Below are experts of layer 5 (counted from 0) of a mixture-of-experts language model. Rows are named up (a neuron's input weights, with its number) and show model dimensions 384-511. Each number is 200 + 40 x the weight over its row's rms, rounded and kept within 0 to 999.
Before each expert's rows: a language model's description of what the expert responds to. This comes from a sample of Wikipedia text that the model never trained on.

# expert 51
It responds to: Institution and award names. Capitalized words inside proper names of organizations, awards and competitions, such as National, International, Best, Gold Cup, Football League.
up0,172,181,232,119,238,168,224,199,162,188,215,238,153,249,208,232,178,200,227,193,214,129,142,177,156,229,205,139,221,200,260,221,153,203,207,216,148,191,164,225,259,176,211,250,228,232,215,175,154,288,175,248,166,179,214,155,223,211,224,185,197,217,228,141,160,157,221,122,212,167,185,211,205,175,278,200,172,196,173,178,204,209,196,170,226,248,169,216,204,204,289,164,190,118,160,164,170,175,188,176,227,263,229,149,199,126,210,174,177,272,188,207,173,139,196,224,213,223,192,168,192,282,260,177,207,190,212,183
up1,236,172,172,197,155,100,146,190,215,262,189,271,198,225,226,319,161,186,162,215,258,246,194,129,255,259,299,180,222,147,195,167,202,224,244,170,168,173,254,165,205,235,192,205,193,213,273,277,221,221,248,180,253,143,265,163,215,153,185,218,109,266,227,244,180,214,275,199,208,167,204,166,202,171,140,222,205,173,223,215,206,222,184,204,157,189,253,168,176,196,222,192,236,243,201,185,228,331,206,272,86,173,206,172,210,173,151,252,129,150,159,238,170,178,225,217,168,275,176,154,244,143,196,221,231,253,220,125
up2,147,221,271,143,193,184,206,147,167,193,196,244,189,196,182,158,215,211,236,144,205,166,193,187,191,210,138,264,225,214,248,233,225,231,249,183,226,218,171,229,185,297,204,168,181,158,177,191,181,151,151,256,259,178,216,267,216,225,161,211,98,222,153,200,230,136,271,159,215,222,266,213,155,253,290,187,205,200,157,178,286,250,160,213,190,231,159,234,171,204,245,230,207,224,273,209,210,198,247,160,116,148,202,259,116,213,140,184,180,250,257,223,172,242,215,161,110,227,175,218,276,237,138,178,110,160,172,210
up3,155,217,196,175,87,186,190,253,224,210,165,178,199,248,262,212,178,250,219,188,213,131,161,194,224,154,220,130,269,190,206,239,214,190,129,180,312,226,287,224,217,219,240,221,188,169,214,144,196,185,122,280,237,155,210,204,226,193,205,311,251,162,178,161,144,197,132,214,204,244,201,219,202,212,206,246,164,214,200,215,270,185,184,234,276,189,207,162,197,184,204,230,186,198,148,204,207,95,205,274,183,225,221,151,197,184,260,155,206,167,221,245,186,237,165,212,213,190,211,220,265,210,156,244,165,150,126,178
up4,135,221,141,278,148,139,208,228,202,186,216,188,210,227,174,276,200,195,215,273,266,267,177,202,209,254,112,244,164,243,225,218,239,79,303,260,236,241,173,161,237,239,173,176,176,234,179,197,206,236,170,171,207,200,166,178,219,246,140,176,137,194,180,199,207,119,248,238,212,161,209,148,201,138,141,172,250,188,249,179,245,236,244,95,209,188,157,238,175,173,193,195,215,208,206,178,235,142,191,239,165,219,211,168,183,157,246,210,189,166,161,137,234,180,199,174,225,169,183,158,93,223,134,263,262,224,297,384
up5,241,237,224,150,232,131,158,235,257,188,173,158,230,229,270,167,175,175,236,138,172,209,277,168,178,243,225,216,192,181,182,241,217,218,143,141,128,188,230,126,234,298,220,230,260,245,216,188,178,181,177,126,200,185,170,123,183,200,189,141,240,290,294,172,221,198,225,244,234,119,185,227,239,242,215,229,149,199,233,185,108,118,198,188,212,245,227,183,230,210,238,146,234,188,212,183,195,219,238,237,94,204,241,214,175,213,174,216,234,154,223,106,167,211,196,136,195,227,194,190,156,228,174,185,204,218,171,161
up6,229,218,230,175,311,204,152,188,150,205,247,227,39,167,223,234,169,243,221,240,156,188,156,236,207,163,209,221,164,206,254,206,213,216,274,211,167,184,207,122,248,193,144,221,234,225,180,188,147,272,184,212,261,195,230,227,143,177,212,183,143,196,145,230,159,207,242,203,161,229,245,238,194,172,199,212,270,151,181,235,173,307,249,222,159,169,180,232,124,188,232,220,263,176,154,176,212,286,259,180,201,173,233,173,188,192,169,140,174,186,227,169,240,272,213,236,233,107,202,164,256,236,215,248,181,198,172,188
up7,145,287,171,139,186,243,201,244,265,210,254,203,210,149,288,211,201,195,180,210,212,163,225,201,170,227,205,246,158,204,240,184,178,190,134,253,206,189,177,225,184,269,195,135,198,252,170,193,156,209,212,190,287,193,213,181,166,237,211,180,214,176,206,203,225,194,256,215,198,190,197,109,226,142,262,252,226,183,262,191,198,233,239,223,192,186,195,184,243,263,183,191,204,221,125,201,221,219,153,193,226,181,180,179,185,222,217,222,166,169,197,246,176,241,215,223,163,210,165,163,184,222,195,206,217,165,152,235

# expert 31
It responds to: Ordinals and taxon stems. Words like first, last, well, far, Born, List, and the first pieces of Latin genus or family names in taxonomy lists.
up1,91,195,226,161,160,163,138,198,217,172,192,202,237,250,201,220,245,200,200,261,152,211,227,209,280,203,161,173,276,284,163,209,199,177,234,207,227,209,151,185,200,204,213,211,200,211,216,235,203,192,158,191,258,257,260,229,223,168,181,213,203,276,212,214,170,202,176,232,102,241,320,226,189,177,151,187,212,127,246,214,251,210,221,118,232,206,206,168,191,236,180,244,260,175,200,159,188,212,209,211,181,200,242,194,180,174,175,195,186,223,274,92,223,185,273,248,173,189,148,210,156,219,213,176,182,185,161,208
up2,245,195,299,202,125,223,258,247,202,134,163,246,202,203,205,140,246,222,180,160,275,161,78,203,158,192,256,183,267,192,221,189,241,212,161,222,130,183,221,154,195,184,241,149,205,210,219,163,185,211,177,255,163,151,218,263,184,212,191,159,212,178,204,177,185,214,178,139,166,186,152,187,214,181,179,220,174,193,188,165,155,186,218,190,175,151,225,226,176,183,263,207,218,207,178,234,205,212,163,189,216,205,197,257,217,180,177,195,180,209,149,258,171,182,133,237,219,141,181,252,182,269,226,222,178,253,96,207
up3,194,215,131,208,320,192,228,200,168,239,123,215,207,254,193,222,231,209,188,176,196,162,128,196,230,147,261,194,246,218,200,211,123,91,232,240,158,307,191,235,179,241,229,202,161,175,186,195,300,186,222,150,196,177,131,148,183,167,98,254,95,183,235,230,163,208,194,147,177,283,180,249,210,149,227,188,213,186,182,180,172,214,146,134,238,236,178,192,265,220,205,169,193,232,199,177,298,208,228,165,123,250,202,207,288,270,205,193,121,231,183,211,230,156,222,172,178,203,196,159,184,253,193,255,215,185,192,238
up4,217,189,166,176,219,166,230,219,255,144,187,161,172,178,219,199,242,232,276,215,137,198,122,189,226,250,149,147,197,274,201,279,235,134,251,190,191,167,212,142,241,220,151,168,235,242,235,253,186,198,217,250,234,156,168,193,211,180,246,259,269,232,145,230,250,171,219,191,148,211,198,187,241,233,156,221,193,192,230,253,257,215,217,158,225,210,144,190,219,163,220,149,222,257,207,180,136,203,262,193,217,201,194,146,192,202,238,207,237,207,290,177,196,194,191,212,185,201,181,164,199,189,268,155,173,178,121,278
up5,192,177,149,156,225,202,155,212,194,160,169,133,172,203,167,171,260,211,143,205,157,194,165,168,162,216,208,221,252,208,165,206,100,194,224,129,166,239,166,138,244,226,193,107,162,233,155,218,174,179,211,190,235,189,191,150,181,125,214,194,214,129,309,271,158,168,235,146,199,265,250,182,223,190,206,154,274,116,172,228,224,224,155,187,261,215,131,297,241,225,200,278,205,208,270,195,231,256,187,144,189,210,217,277,246,269,204,170,136,189,178,216,255,174,307,150,145,139,208,188,263,177,202,280,151,204,146,228
up6,176,196,276,190,257,176,201,165,147,227,239,259,170,140,149,206,214,205,232,185,213,209,162,263,245,188,250,259,232,207,133,207,198,193,188,181,167,213,142,120,235,195,221,201,222,228,233,192,173,202,194,183,213,164,171,153,187,225,125,235,199,229,242,208,201,222,232,171,170,178,210,261,242,163,168,244,183,151,174,183,241,138,139,170,190,214,190,226,217,139,232,131,170,190,237,208,195,230,188,201,162,189,208,211,198,183,232,210,232,174,218,212,250,146,250,206,169,218,212,222,249,145,273,135,209,205,279,300
up7,161,212,200,228,152,142,203,177,199,155,164,234,138,253,218,183,161,241,182,237,237,181,208,203,218,187,269,232,137,181,89,170,173,200,199,250,237,169,162,213,196,211,189,170,203,201,169,199,202,189,161,199,206,175,218,151,178,193,162,152,221,209,223,191,132,188,151,167,190,205,176,90,206,189,158,192,216,196,153,180,238,259,199,194,215,259,187,177,229,192,178,172,312,203,216,171,312,233,193,178,183,191,250,157,213,169,207,149,233,117,254,97,283,280,246,221,191,214,217,151,198,184,188,273,281,198,263,334
up8,121,203,201,181,211,208,256,178,112,170,194,232,169,163,197,256,159,268,159,181,228,153,165,209,183,185,206,156,186,225,180,236,197,192,152,187,196,245,242,154,191,222,167,198,224,216,151,240,278,192,228,148,239,230,301,187,251,216,193,276,218,114,276,168,308,182,166,125,174,269,103,306,196,150,144,197,276,170,241,241,214,185,256,142,206,158,164,269,203,226,193,182,129,140,154,209,259,195,194,221,180,216,191,249,246,196,193,212,150,207,245,203,220,153,257,164,202,216,132,142,230,198,134,211,171,191,233,162

# expert 8
It responds to: List items, music credits. Items in comma- or dash-separated lists, especially band credits and countries or languages, such as guitar, vocals, drums, Portugal.
up0,164,232,179,187,131,125,130,176,154,240,199,148,214,148,243,213,203,242,234,235,273,99,211,255,159,273,187,245,242,171,238,210,236,192,226,196,200,198,216,220,235,167,218,239,265,154,171,251,277,173,195,202,185,197,195,178,173,205,162,105,245,135,192,219,180,183,240,160,170,190,208,179,212,179,256,196,203,138,153,149,191,210,199,230,190,231,85,141,197,256,214,198,194,158,217,147,216,200,158,199,128,163,151,182,157,227,171,221,247,159,181,253,163,173,201,176,170,186,157,248,177,156,240,175,194,293,166,214
up1,243,233,148,185,170,234,150,135,241,154,146,209,222,239,286,234,201,214,241,252,214,219,255,109,258,227,168,216,262,170,224,144,176,285,165,274,206,199,192,150,212,240,187,289,210,209,195,237,280,201,209,208,262,201,173,196,151,227,147,237,258,182,213,209,123,206,154,213,174,210,269,237,189,201,149,176,203,184,116,103,224,115,192,183,212,259,218,181,215,209,204,210,218,231,276,135,161,270,222,220,109,210,279,159,163,192,265,225,159,208,244,186,214,174,267,230,172,134,134,181,204,194,232,243,269,239,161,210
up2,172,192,180,177,223,148,225,251,150,160,141,233,192,241,181,201,234,204,274,225,200,215,142,230,216,136,239,207,258,153,234,194,219,301,262,263,128,136,250,104,223,188,214,252,188,251,251,213,239,160,229,240,212,210,138,159,191,232,177,205,218,241,209,162,103,228,211,157,200,244,307,256,308,169,154,177,280,227,188,191,221,155,204,210,184,194,163,189,193,166,176,204,213,230,205,183,133,216,194,114,98,228,237,140,170,226,258,234,264,247,217,229,220,219,177,224,211,136,149,230,211,203,281,180,204,199,250,166
up3,178,227,198,193,212,127,203,179,203,196,192,201,168,221,249,243,276,170,174,160,188,136,169,214,223,216,243,201,267,193,164,207,179,275,189,224,166,137,210,254,259,228,192,194,198,251,266,161,185,251,178,191,258,152,218,143,228,171,223,230,123,203,196,185,200,213,220,237,169,178,160,234,203,239,174,237,219,168,247,186,208,189,206,228,183,170,138,196,175,200,264,141,180,166,205,170,208,266,201,196,148,202,129,199,66,198,178,235,190,197,224,267,219,240,197,229,187,263,257,210,192,240,203,212,256,177,186,216
up4,198,153,227,156,241,96,148,228,127,196,247,231,143,229,232,209,156,107,158,268,207,148,227,235,217,176,197,176,212,245,232,175,210,158,159,208,218,246,236,196,203,285,222,150,242,206,260,131,212,213,247,282,210,212,161,130,154,156,257,272,211,216,184,294,175,179,242,201,255,201,205,191,164,220,212,152,243,219,187,153,171,176,186,161,240,270,207,194,226,179,287,198,138,155,180,193,240,169,199,174,181,249,299,192,238,231,109,216,216,170,226,186,218,153,206,212,249,232,210,214,148,142,234,173,165,217,212,139
up5,151,263,194,230,112,204,271,162,158,204,171,171,234,183,203,225,128,135,170,232,262,206,229,252,227,177,230,261,127,199,178,196,237,219,224,192,231,218,135,164,182,163,192,195,184,259,180,263,240,209,224,217,288,177,180,137,233,182,178,229,184,246,217,235,156,237,151,268,102,236,182,154,248,99,228,295,244,83,269,176,213,230,175,74,177,158,177,244,238,210,238,192,223,192,228,145,175,220,171,136,176,139,209,130,198,255,267,198,159,163,220,260,218,240,186,216,196,218,166,192,202,118,218,238,211,180,185,137
up6,223,174,152,246,211,209,169,239,206,207,123,261,186,172,151,196,170,230,158,213,115,220,188,171,182,181,159,152,230,215,184,120,203,248,160,195,229,222,199,265,192,205,276,252,204,192,212,247,161,184,210,195,278,204,151,151,133,248,236,234,236,149,272,264,242,235,195,169,214,159,262,205,193,225,193,198,229,154,184,115,291,183,204,222,130,299,137,150,242,252,193,188,245,185,186,207,189,230,179,131,241,287,243,165,200,161,265,216,160,208,253,133,165,132,153,183,224,132,175,149,246,260,175,149,112,213,193,159
up7,191,172,128,172,159,236,189,246,136,149,178,141,165,231,239,283,154,173,100,191,192,215,147,184,231,152,258,210,216,175,202,184,122,235,212,230,181,259,237,206,149,212,135,195,163,143,207,259,164,195,216,230,175,244,146,172,202,250,205,183,323,267,223,273,133,240,274,190,183,166,216,183,235,206,183,236,191,121,168,212,150,298,166,160,269,225,171,248,220,177,241,229,208,165,191,154,251,281,159,197,177,237,172,145,216,200,216,232,100,152,201,269,222,258,205,225,198,214,251,203,187,185,223,207,258,227,186,211

# expert 34
It responds to: Name endings in narrative. Word pieces completing personal or place names in running prose, often before was or 's, such as Rob-ison, Ivan-ova, Elbr-us, James.
up0,227,194,168,165,149,217,186,299,224,180,231,223,252,190,217,225,199,138,206,171,220,208,205,190,228,221,178,205,237,195,174,194,190,231,178,212,268,240,256,221,265,172,176,152,149,239,204,183,232,226,193,130,176,124,229,216,207,195,125,181,165,216,183,96,239,132,172,215,201,207,140,216,186,183,222,181,135,210,169,208,187,187,208,195,210,252,151,209,224,131,258,199,213,190,178,113,198,200,173,184,182,220,256,198,236,194,243,140,199,263,295,187,168,206,167,172,220,170,143,198,197,151,179,241,204,162,174,212
up1,188,209,232,203,210,162,280,186,191,128,206,166,183,173,220,217,208,152,261,246,203,236,173,164,194,239,204,233,191,215,220,163,231,175,235,212,159,198,158,169,197,253,223,143,243,226,203,261,198,189,276,200,227,214,177,206,197,156,189,212,221,179,221,250,181,235,241,173,157,236,172,242,237,179,195,212,208,163,237,177,210,251,228,219,176,186,169,155,184,199,172,185,311,328,172,201,215,269,221,195,199,176,215,205,143,264,200,208,130,221,206,175,214,192,168,246,201,215,200,109,224,231,177,200,224,259,232,197
up2,222,239,171,186,125,196,206,207,150,256,120,199,199,231,185,151,291,183,148,194,207,215,122,180,175,204,219,200,184,205,195,108,194,179,280,247,158,210,204,254,172,219,154,220,217,154,198,193,194,225,279,260,215,267,190,156,214,237,184,152,279,133,217,221,198,213,191,299,223,230,246,163,246,150,151,195,228,186,261,174,203,260,331,215,162,299,203,146,200,224,181,212,219,206,201,152,198,147,258,269,233,240,218,168,259,228,210,245,175,254,196,201,177,251,232,277,152,224,168,131,194,261,133,188,144,144,147,222
up3,172,218,210,233,204,170,193,192,278,177,161,230,245,151,182,243,232,190,227,198,189,205,133,231,171,243,198,257,163,172,241,187,175,211,157,188,214,195,156,174,325,233,196,105,181,236,213,212,182,218,225,267,181,185,217,203,199,169,150,230,130,203,240,194,249,145,197,170,152,203,204,170,187,133,222,160,274,182,272,288,203,190,239,169,193,163,194,257,217,144,245,156,237,162,210,151,266,189,234,154,197,160,191,149,197,141,177,194,211,237,131,211,216,225,270,160,249,245,181,131,240,162,224,286,155,225,188,253
up4,254,233,174,177,158,109,194,182,222,208,219,183,153,210,294,214,252,319,157,259,245,214,120,220,196,279,157,183,189,196,171,159,245,281,185,233,206,206,197,155,273,169,179,217,152,174,179,240,277,177,238,182,165,181,252,256,198,262,175,153,228,234,192,169,143,226,248,218,281,204,208,167,203,174,203,183,250,221,197,246,208,320,246,217,206,204,207,191,208,260,231,233,160,231,204,218,276,185,199,203,208,182,192,149,180,164,184,203,163,267,256,199,156,225,219,213,173,229,202,112,200,183,243,164,182,161,215,232
up5,184,209,239,225,222,213,223,133,156,209,121,185,158,125,250,187,265,238,158,167,212,167,247,193,177,203,227,245,167,236,202,203,216,188,194,97,191,250,154,171,214,306,165,188,168,143,189,275,223,144,190,215,237,234,202,241,122,170,206,173,214,202,217,204,236,190,209,247,179,161,296,258,168,196,208,184,242,247,180,141,220,158,245,157,197,218,187,206,164,142,170,220,139,139,165,202,257,199,253,196,195,189,173,119,197,212,246,282,199,247,146,214,199,280,233,283,199,317,215,218,247,132,185,177,212,221,201,246
up6,290,185,168,149,128,167,218,235,179,181,215,177,213,238,218,191,216,169,217,267,201,200,164,161,194,223,169,238,180,180,222,198,268,280,227,235,181,248,167,184,249,267,244,319,203,157,150,245,194,171,175,115,270,232,118,192,190,187,231,199,199,259,198,176,234,210,221,161,228,156,180,142,241,212,199,243,234,204,235,246,239,209,270,176,180,210,211,217,217,276,210,103,269,247,260,182,185,168,184,144,155,163,153,154,85,141,213,162,174,267,163,199,172,191,184,169,234,217,162,160,211,221,148,165,188,234,183,197
up7,221,159,228,229,221,200,196,178,195,196,276,188,161,202,225,176,235,206,211,187,107,209,223,175,178,172,270,251,179,224,239,242,239,200,251,201,281,158,191,189,184,157,172,246,154,245,194,167,264,186,246,126,196,203,198,179,212,213,284,221,174,159,186,156,204,314,215,273,198,191,190,216,242,187,219,134,241,259,183,233,183,206,274,104,143,150,167,132,246,203,193,127,165,202,124,100,234,120,151,159,167,157,192,235,197,178,233,190,237,180,233,206,175,286,163,250,214,210,128,177,150,159,192,222,224,264,215,263

# expert 59
It responds to: Place-name words. Words in place and institution names after commas or in, such as University, York, London, Street, River, County.
up0,193,206,194,229,202,175,195,271,191,159,197,216,213,245,161,225,183,185,226,218,201,210,213,157,251,202,237,174,258,200,190,214,168,127,244,195,216,183,167,161,257,249,214,173,237,210,237,193,248,180,220,273,242,272,153,179,147,234,192,204,192,251,201,219,183,135,241,126,180,171,232,215,225,143,213,221,186,194,221,113,241,246,189,205,141,206,139,174,177,231,224,159,203,181,162,156,212,135,248,200,188,201,226,167,119,189,250,248,218,225,218,107,183,190,242,157,141,209,217,170,162,232,171,144,178,207,159,210
up1,199,226,147,209,223,198,202,219,249,162,173,191,156,197,263,222,256,228,237,152,185,160,287,224,206,194,220,232,279,166,113,238,277,198,131,183,244,146,183,162,209,218,155,125,178,225,221,175,229,161,124,218,267,252,162,213,175,261,151,262,239,228,147,284,229,229,254,172,165,180,178,221,212,190,275,181,194,233,212,306,249,170,263,264,197,181,167,240,224,192,188,181,220,229,177,147,135,163,189,174,191,215,275,219,153,196,228,227,185,164,175,177,245,278,183,180,186,273,228,141,212,247,182,179,241,239,187,176
up2,206,268,302,196,164,170,198,197,118,192,243,211,269,177,191,292,212,244,229,115,194,242,199,147,169,240,200,195,247,173,166,137,252,165,202,188,176,170,179,173,185,218,170,283,213,268,154,207,219,159,151,192,174,262,182,200,244,197,232,230,215,219,243,231,234,186,224,169,195,278,248,145,248,159,173,175,176,181,118,216,150,153,228,140,169,181,141,168,188,192,209,172,178,215,187,118,188,218,137,173,213,139,185,210,129,196,209,182,185,203,195,213,225,229,225,185,207,207,217,167,183,164,166,188,164,191,164,212
up3,152,198,217,285,186,214,127,247,139,152,196,175,284,215,312,245,182,270,234,183,224,225,233,236,255,235,272,242,221,243,163,249,224,195,227,253,243,165,142,169,218,144,196,203,222,228,235,224,204,202,161,222,190,230,201,158,231,133,203,232,232,239,182,201,213,161,250,221,140,211,211,180,258,167,255,216,227,231,184,219,247,164,214,190,223,234,128,231,224,158,166,166,244,207,150,179,208,183,187,215,180,149,270,214,183,162,253,195,111,232,262,208,263,220,217,184,143,246,183,123,185,155,287,212,240,117,156,285
up4,209,201,125,129,265,156,224,216,177,279,188,209,188,185,207,250,233,255,234,259,233,141,255,215,265,180,193,144,202,213,195,254,136,172,221,240,229,223,216,129,144,212,235,168,226,179,211,145,189,228,294,159,246,149,162,148,185,201,149,266,178,87,206,210,161,184,184,73,194,166,223,258,144,208,160,225,205,215,273,208,266,261,217,267,209,203,183,183,144,213,299,223,202,178,218,189,211,210,198,162,195,241,177,197,182,216,157,218,208,195,255,272,202,204,195,215,204,137,168,249,207,254,248,193,158,213,243,159
up5,244,195,212,213,207,193,215,226,222,214,238,219,284,210,209,199,118,203,211,188,195,198,226,160,244,172,184,250,210,217,218,183,208,177,315,202,263,191,243,302,233,144,194,221,171,194,206,100,252,264,180,227,208,202,213,181,173,246,196,210,216,196,202,257,198,226,236,219,256,247,197,210,237,189,155,151,236,165,221,142,176,210,232,162,195,197,179,143,173,172,231,263,210,188,276,174,193,169,204,187,233,188,224,188,196,241,225,165,179,226,259,178,157,212,219,204,122,204,211,214,155,145,229,169,178,232,248,211
up6,190,208,98,194,195,208,164,238,205,157,254,162,208,282,234,229,179,223,224,264,199,155,256,262,167,224,182,252,208,184,175,223,263,228,194,222,259,239,170,214,217,274,166,179,228,219,196,170,242,270,204,198,184,196,175,216,186,194,102,98,145,163,222,187,208,140,182,180,216,193,191,213,170,153,262,165,200,264,167,164,133,173,215,156,179,283,192,208,240,223,122,227,249,173,214,256,204,206,193,53,207,141,278,252,159,244,258,145,226,286,203,184,156,103,164,172,172,190,227,195,198,232,281,207,244,187,209,221
up7,170,254,201,217,211,211,195,182,171,295,232,204,221,210,216,270,281,256,181,229,185,171,246,206,204,200,205,220,226,174,227,239,212,156,226,170,178,251,131,161,169,149,176,283,171,185,174,207,158,180,165,244,274,233,173,217,210,171,197,232,163,227,203,207,190,177,239,108,166,187,146,163,172,105,165,188,239,175,202,248,217,304,214,214,149,227,176,279,241,206,195,197,213,275,177,159,208,179,212,183,207,184,188,226,206,177,183,160,178,290,158,214,194,223,226,189,133,228,274,199,224,198,186,193,208,130,210,269

# expert 17
It responds to: Compass directions, set phrases. Direction words after prepositions like east of, north, South, and fixed-phrase nouns after in/of, as in order, time, all.
up1,213,188,182,191,180,233,138,236,184,213,163,210,111,196,190,223,130,220,184,206,134,156,240,244,225,253,184,216,246,152,92,238,185,222,195,209,134,162,195,165,197,253,139,247,180,180,232,233,242,152,224,196,238,213,185,190,215,198,124,219,155,222,192,158,197,227,225,213,161,184,197,158,258,131,202,184,211,185,165,185,222,202,222,153,193,157,150,241,213,262,236,180,268,228,225,210,238,226,184,147,152,216,225,212,189,242,147,279,214,132,262,205,259,201,167,161,232,193,157,213,175,189,219,187,249,214,186,130
up2,217,240,170,214,231,158,226,211,242,221,223,195,145,156,212,64,152,216,206,199,178,124,187,234,147,109,219,205,214,230,224,222,201,221,218,221,240,99,139,131,277,212,243,147,152,173,182,116,216,224,279,189,217,223,149,184,182,221,104,196,224,177,290,204,173,147,180,144,282,229,238,217,232,252,180,201,216,215,259,213,236,262,245,142,167,185,166,229,207,195,211,200,197,279,144,220,208,189,150,226,173,208,245,151,220,275,225,225,199,212,236,187,260,127,165,146,158,203,197,172,210,243,233,154,192,201,207,222
up3,169,166,210,196,220,143,205,175,240,218,193,145,194,155,149,181,163,197,191,216,237,218,242,303,213,198,248,199,212,183,171,234,242,200,141,245,286,158,248,197,228,167,185,200,175,230,123,275,205,234,224,251,154,138,204,233,109,144,178,154,175,268,188,163,159,216,259,206,162,203,247,180,145,202,162,194,213,129,185,203,252,224,225,190,256,143,209,160,201,267,208,228,296,187,163,185,285,198,209,190,205,326,204,213,160,191,118,215,196,204,240,184,207,226,247,228,216,150,232,260,142,198,203,166,275,183,181,231
up4,212,186,193,230,144,270,231,248,159,172,276,166,159,147,287,237,229,170,154,238,159,244,215,169,169,270,240,242,199,241,196,199,234,193,209,147,208,161,160,167,186,155,159,183,223,224,200,264,271,223,189,236,223,179,207,195,239,178,167,272,144,225,164,218,171,208,282,265,243,213,279,181,263,190,256,232,180,192,170,171,168,223,226,221,199,204,166,189,264,154,211,141,154,221,151,196,180,218,183,144,178,153,251,182,223,87,191,230,125,192,260,198,235,210,272,271,251,253,195,185,183,136,245,188,189,230,228,195
up5,242,184,175,167,248,243,269,231,130,229,223,214,190,233,204,227,209,192,153,201,142,150,152,203,164,165,182,103,147,215,184,204,193,165,203,206,177,227,327,166,230,233,203,209,189,278,206,268,148,166,163,107,234,191,279,159,175,216,203,232,168,239,185,233,269,221,212,147,77,198,205,180,149,182,217,250,243,168,203,214,199,241,186,228,215,304,178,229,264,165,163,166,121,187,136,226,206,199,194,194,186,245,183,224,202,130,226,199,238,179,231,218,290,142,226,304,163,194,259,240,252,263,181,219,152,214,162,185
up6,142,206,195,205,204,228,188,215,192,229,220,174,191,218,188,201,214,212,128,183,117,141,208,210,227,171,211,240,189,205,219,284,257,125,236,202,143,227,230,172,164,208,222,234,142,185,174,221,194,242,255,137,144,233,192,181,133,240,230,170,186,181,241,190,168,202,190,177,202,284,253,177,174,186,181,126,225,192,214,227,192,316,255,194,179,227,141,206,181,145,204,182,134,234,203,210,237,239,184,179,134,86,162,163,229,175,192,201,214,214,244,225,133,208,235,193,163,234,199,194,203,167,163,247,182,222,178,215
up7,287,190,181,138,122,205,281,137,146,223,171,252,146,196,222,174,131,212,182,201,200,238,200,233,195,224,214,278,215,242,213,217,200,188,238,162,194,107,217,151,139,241,252,232,117,234,215,218,149,220,158,183,195,199,247,194,141,256,139,198,250,239,147,225,194,238,278,213,224,303,210,171,238,181,194,220,186,164,223,269,235,185,287,185,225,177,176,153,218,189,281,128,192,177,246,160,244,242,172,176,148,207,155,192,219,114,140,229,224,71,238,242,182,194,225,209,206,188,277,257,243,204,143,182,187,205,251,201
up8,168,184,197,195,237,209,197,172,143,254,229,280,276,168,189,299,184,285,211,246,212,187,170,199,212,208,226,241,198,176,211,134,278,207,197,181,154,119,191,200,199,219,179,203,206,235,141,221,256,223,137,207,196,255,198,217,220,175,207,203,226,188,211,168,209,231,240,193,244,199,257,256,218,241,166,187,251,169,225,109,214,180,187,122,247,146,172,171,216,223,227,258,172,223,225,116,215,215,105,218,184,212,172,197,173,231,171,161,151,227,231,223,257,175,153,221,155,147,166,122,197,187,204,241,303,189,153,158